Weights of a small mixture-of-experts language model, trained from scratch on English Wikipedia: 11 layers, 40 experts in each of 11 layers.
Below are experts of layer 8 (counted from 0) of a mixture-of-experts language model. Rows are named router (the router's row for the expert) and show model dimensions 64-127. Each number is 128 + 32 x the weight over its row's rms, rounded and kept within 0 to 255. Numbers have three digits each.
After each expert's rows: a language model's description of what the expert responds to. This comes from a sample of Wikipedia text that the model never trained on.

# expert 11
router:107128096108154146119175144096138080104139176137063101073165085150145112176159157111090110109123106094146117138110131103099057103188124130074081101106098159189091101168093139133142137103076152
Title-case title words. Capitalized words and quotes inside song, album, film or episode titles, such as You, Me, My, Do, Love.

# expert 38
router:119120116097170119094118141133122147099134138121048108097144098153201110168104149093095117153118116106096100164080088113130140088159097134094068095068123141115153079135120148125162113060137139
Vowel-consonant word pieces. Vowel-consonant pieces such as op, ip, oc, ag, mostly in place and person names: Peloponnese, Gallipoli, Morocco, Giuseppe.

# expert 23
router:110099122113118109123163176128120155146125136160046115109128089227218168154183156100117176174106159162131131129106060105055134153155129129088108090100136136119142097121129122124123107106143134
Place and category nouns. Head nouns naming places, lists or categories, often before of or in, such as region, village, Heritage List, area, period.

# expert 36
router:105118063106133091101129127100103148061136168171083060119139134162166106155181185106124157224110160134126157153108075107094145124170069095131105134103086139114119113176135148157126145138110110
Dates and ages. Month names, day numbers and the age/aged inside birth and death dates, such as (aged 75), 21 January, December 20.

# expert 1
router:121124035131165136123165186109093152124102169148110121114167111122182159157181144138071156131072155181152093152064115065070141141167127116085134116057102186166123100143119136155101090099077151
Prepositions after nouns. Prepositions such as of, for, in, at, during, under, usually before the, his or its, including "Stats at Baseball Reference".

# expert 21
router:067112137155146066137170131124147145101122156118114069150148137161170137174187136110139128143131146129100135134113118066081078150165085089148116132067095167142112076205110144127105096105127102
Nationality and civic adjectives. Adjectives of nationality or public life after the/a, such as local, public, military, civil, German, English, often followed by -ian or -ity.

# expert 12
router:116101133149213152142161174116132134056113180144070116127132113153188133144147112145121125141141142131158091156112131111109138122170060145122019115091107127172153096181110101124120151086111143
Foreign name pieces. Mid-word pieces of non-English proper names, mainly Japanese (Hiroshi, Natsuko) and Slavic -ović/-ić, plus other transliterated names.

# expert 7
router:103122118097162101116133142106160107071117156125088050143173112173119136179119128134125089127130165117108133114109080053094102128163154118050092089092075178161157134156112171124174141052099085
Mid-word Latinate fragments. Word-start or inner syllables of Latinate words split into pieces, such as re in Increase, col in College, pro, educ.

# expert 3
router:094115086154158088130120181113130127137097128177110090124145099146161142162185181129119138129109133144154093167123097115109124153174125078097113085114138119142123112133120119115163145123086095
Field-label colons. Colons and similar separators after field labels in infobox-style lists, such as Pages:, Died:, Website: http:, plus list-item dashes and semicolons.

# expert 37
router:130116054121138105154189118111185168101155181135072089138158124159164160129155180123069105167157159090164154143121137128060110143170112159117129121084128155124139086122121095162160104094157119
Numbers and quantifiers. Number words and quantifiers such as two, three, one, several, many, other, each, and half in "three and a half", before of or years.

# expert 0
router:072104069141125074099117150083131137051128167106064096126152065167156118219120121155152103135127095084141162140110119083104141143142145119083066090123104135129156082127111119128094155050096104
Word-initial prefixes. First piece of a longer word, often a Latinate prefix like un, ex, comp, ab, often after an or the (unemployment, exacerbated).

# expert 5
router:114078116109152145114153143081144095122135129150040103105164126194138142212181143123110140128125120107134136144101122079085080134160090142099083100116124149132127046151100148194128110092143103
Mid-word fragments. Middle pieces of words split after a capital or letter, often C, F, P, D, such as C-ame-o, c-ash, Mon-ster, bo-om.

# expert 25
router:133128101099135063125145160131106165112144189124069090068131065172167129153168156110083150159110115118122161141113064100093091106166104115105094124117064147138187105149115158126106142108141148
Capitalized word beginnings. Opening pieces of capitalized words or initials, such as Ph in PhD, B in Bachelor, Sch, Arch, St, mostly in education and biography text.

# expert 35
router:084118127133127084144183148116133143109121137172078125125129063186153146165161131089127132170105148115113135143132078132103143144160148111093129153089095142153189086095097126114110124074100142
Articles the/a. Articles and determiners before noun phrases, such as the, a, its, his, often after is, of or in.

# expert 30
router:090085113146163117123130155111153133124103130140107116105170114181132102207206205126092163149113062112163119124061095127112100131179137095128055110143122145134163078161138076096149118083122120
Math and chemistry markup. LaTeX symbols, braces and subscripts in formulas, plus = and ( inside SMILES chemical strings: \frac, _{, ^{, C=C.

# expert 16
router:081093090146144074166108117095161140103148109130078129150167093154167147112170155105081128168165118086162143134068037099086140184195156095108113105070135153143173116132113160151123148101156143
Census statistics text. Tokens in demographic and measurement prose: of in "under the age of", opening parentheses, percent signs, digits, households, median, income.

# expert 10
router:072105091112130119126189183093145133089143163142097048080106111213175134135182147110161104129101157127153110102127134115087141157158100113096090097093097156123128135099066125162105122092062137
Copular and auxiliary verbs. Forms of be and have after a subject, especially is or was in opening definitions: Filsum is a municipality, has been.

# expert 15
router:090140098117170106131203200101142112113097124153103112121157091145207147167141173137119129132092131144112174191047078124109123141138131092139089114128109109145109102148111137117116137126077130
List-item hyphens. Hyphens starting lines in infobox-style bullet lists, such as "- Directed by" and "- Country", plus in-word hyphens like year-old.

# expert 8
router:123134063095170113123189096080109149127105192205089088059206097167162133164172117093137112173132147092110087156118107115105071135167139122103102140122058147131138112183112116133159102102118125
Sports event names. Words in sports results tables and competition names, such as World, Championships, Olympic, Prix, country names and years before event names.

# expert 6
router:124058104078187125125167178115149135095132188123118044099170128155184149173154163105133114109169162098158129171077122077125134143168137115083106087077080170189128090093097125156160177092101131
Coordinating conjunctions. Conjunctions and linking words joining phrases or clauses, mostly and, also or, but, &, while, to, as in Track and field.

# expert 27
router:106111067121186126150141137118112155118132142139059063090134156227152122149169170105116183153114108143120125124112115123101127130134094147112128146064117170103124077109131136174146174125061145
Past-tense narrative verbs. Past-tense and participle verbs or their endings in narrative prose after he or was, such as moved, began, declined, known.

# expert 33
router:115102107137134087128176199123100156092094180141109084086129143183193168154206159111107144160112128162138129113110122114120133124168140111067100115082113162175114112181145162175130112111161127
Occupation nouns and suffixes. Job and role nouns or their agent suffixes in biographies, such as footballer, director, politician, cur-ator, swim-mer, plus field nouns like study, system.

# expert 22
router:115109110094138165156171182122123130122106161106059094128158078153171127193142185127100176140186167108100175151075124124121142084138103074088128092126122178187152085107139101126154128070137115
Single consonants inside words. Lone consonant letters splitting ordinary English words mid-word, such as h in perhaps, b in ambition, p in widespread.

# expert 4
router:151080023140153110147164185107127144110125156143105075092162127173172151157171194127094169132141127153157124102098100124156124138149084143106097072061100176162131073129136126166153159103086138
Clause-breaking commas. Commas, mostly after a noun or name, ending an appositive, list item or opening phrase; also clause links like when, where, which.

# expert 14
router:093124079126175106128145134075188153119132150167115099115153084174143138177180150140053147179157104101115117173111101103118128090127144130110071123118124132139146051146147091163153104122135124
Sports and military numerics. Ordinal suffixes, semicolons and units in stat tables, sports venues and military units: 82nd, 13th, yard, Arena, Stadium, Squadron.

# expert 31
router:114134097102160094176183144105142127121129128126099076121164076156211158137142137115158168126099123110153090183122082111095105150140159185127099075117087115119131065166124127113139073122124147
Line breaks, table rows. Line breaks ending table rows or paragraphs before headings, plus table separator rows and heading marks like == and ===.

# expert 20
router:119120103125142128169129149091171128089097142122064095141162071147182119163155220124080127192146174100178159182126108060097129092129116145107101099113138132156171061088093168141132130102132082
Word-start consonants. Initial consonant or cluster beginning a split lowercase word, usually after the or a, such as g in gabled, sh in shaped, cr in crater.

# expert 2
router:115115078131180110134175141112131136126129179173088080120106123182185127187151159103106141142122109116145097142080085079108087138191139136092131118097147153186106098182158106165086122126129116
Film and music nouns. Media and arts nouns in entertainment articles, often after the or a: film, album, song, chart positions, studio album.

# expert 24
router:126091115108202168190140137097106132134112138116030102128134144161178147154184159118099151154094149135160092152072101079089151113171078108099098097131109161161140056160137116173108129085083083
Verb stems and endings. Verb bases or stems after to, or their suffixes, such as find, keep, prevent, smear, curb, -ing in commemorating.

# expert 32
router:089126082091169113107134147051107148107151172188136112134186104159150112153161177080114158152159155111147115173102106103076129094151160115104093141106109147143132095138117121162117102112112112
Schedule table cells. Pipe separators, numbers and times in sports schedule and results tables, such as 1:15 p.m., @ opponent, scores, dates.

# expert 28
router:104137023106191128158154131096121114136082206152101123117169074169135180163129119120099138171125148109099092189105073072116148107128133135110069098128058128116180107144135109110125133099098107
Sports table abbreviations. Capital letters and name starts in football and tennis result summaries and squad lists, such as P in Pld, VfL, Tottenham Hotspur.

# expert 13
router:126115111131175082185161157121189117097115160139096037071197112179176157124194178128143124142129124124141159148121130146145149079168099148073108035088104161153100102095102134139156119043079125
Clause-subject pronouns. Subject pronouns and relatives (he, it, they, she, who, which, that) after commas or conjunctions, usually before was, is or had.

# expert 34
router:122100143099173147126122145127108144077127149184106106112150089170143129179113170159131172137096160136126086156080099091112142141170110137121103117083071140134142109146161062124159143038120143
Foreign name fragments. Mid-word pieces of Spanish, Slavic, Nordic and Asian personal names in squad tables and lists: And-r-és, Jú-n-ior, Jú-l-íus.

# expert 26
router:072094091143149085108147170090146161127148150141092052121135113139212142156127136128147137173099137117175097129075075118122116127162098136117113103130109162129129082152135089135150136102077126
Table cell separators. Pipe separators, row dividers and semicolons in wiki tables and score lists, such as LINEAR | DOR or tennis score columns.

# expert 29
router:146100096128141131117163141125134090130098180135069110081175091152160119215125191075115140139131160148103110129113127100101098119150084125144068133073090186187154105135164125103146086082136132
Name-ending fragments. Final or inner pieces of foreign personal and place names, such as -burg, -ville, -ington, -ski, Eerst-e, Toow-o-omba.

# expert 9
router:107126100139131096145192154062129154133145125162097071148203080139206109177129139116130139130133124118113085186053091111097113096171130111111074106087120140133097138115138145122100102122100091
Table and heading markup. Pipe separators in wiki tables and the == / === heading markers, mostly between cells with years, names, chart data or votes.

# expert 39
router:148108120119175082158133187082163122135099153172070074106130103181214123140154151121133168174146110108153066161060103087113113099134118139102096106111107195136116104135157097128097119100124119
Election table cells. Blank cells and headers in election and data tables, such as Party, Candidate, Votes, Turnout, plus numbers and JPL.

# expert 19
router:087118111131165134158182160097160153144169181173123067116181121171188166197130168107125128149134147134143170152096114124095140145169151140076111078079129131107131132138142163115118128099111119
Sentence-ending periods. Periods closing sentences in prose, such as after family Cerambycidae or proper, plus line breaks after headings and closing quotes.

# expert 17
router:061123117152141091128125167133169159111162152142113128119183106148180173114182166088101147178146125187115159170099085047094123153191136178122075056134152147126162122157104087128133095117128119
Coordinates and numerals. Degree, minute and second marks, N/S/E/W letters and the colon after "Coordinates" in geographic coordinates, plus digits in tables and figures.

# expert 18
router:139154056143145125103130145134133143072168153174071071098156097175154089149147155112120114145067117146153087138076076104110129126148113122122111124070129149141153109186138117145113132095124149
Given names and surname starts. Common English first names and surname prefixes in lists of people: John, William, Mc, Mac, Ham in Hamlin.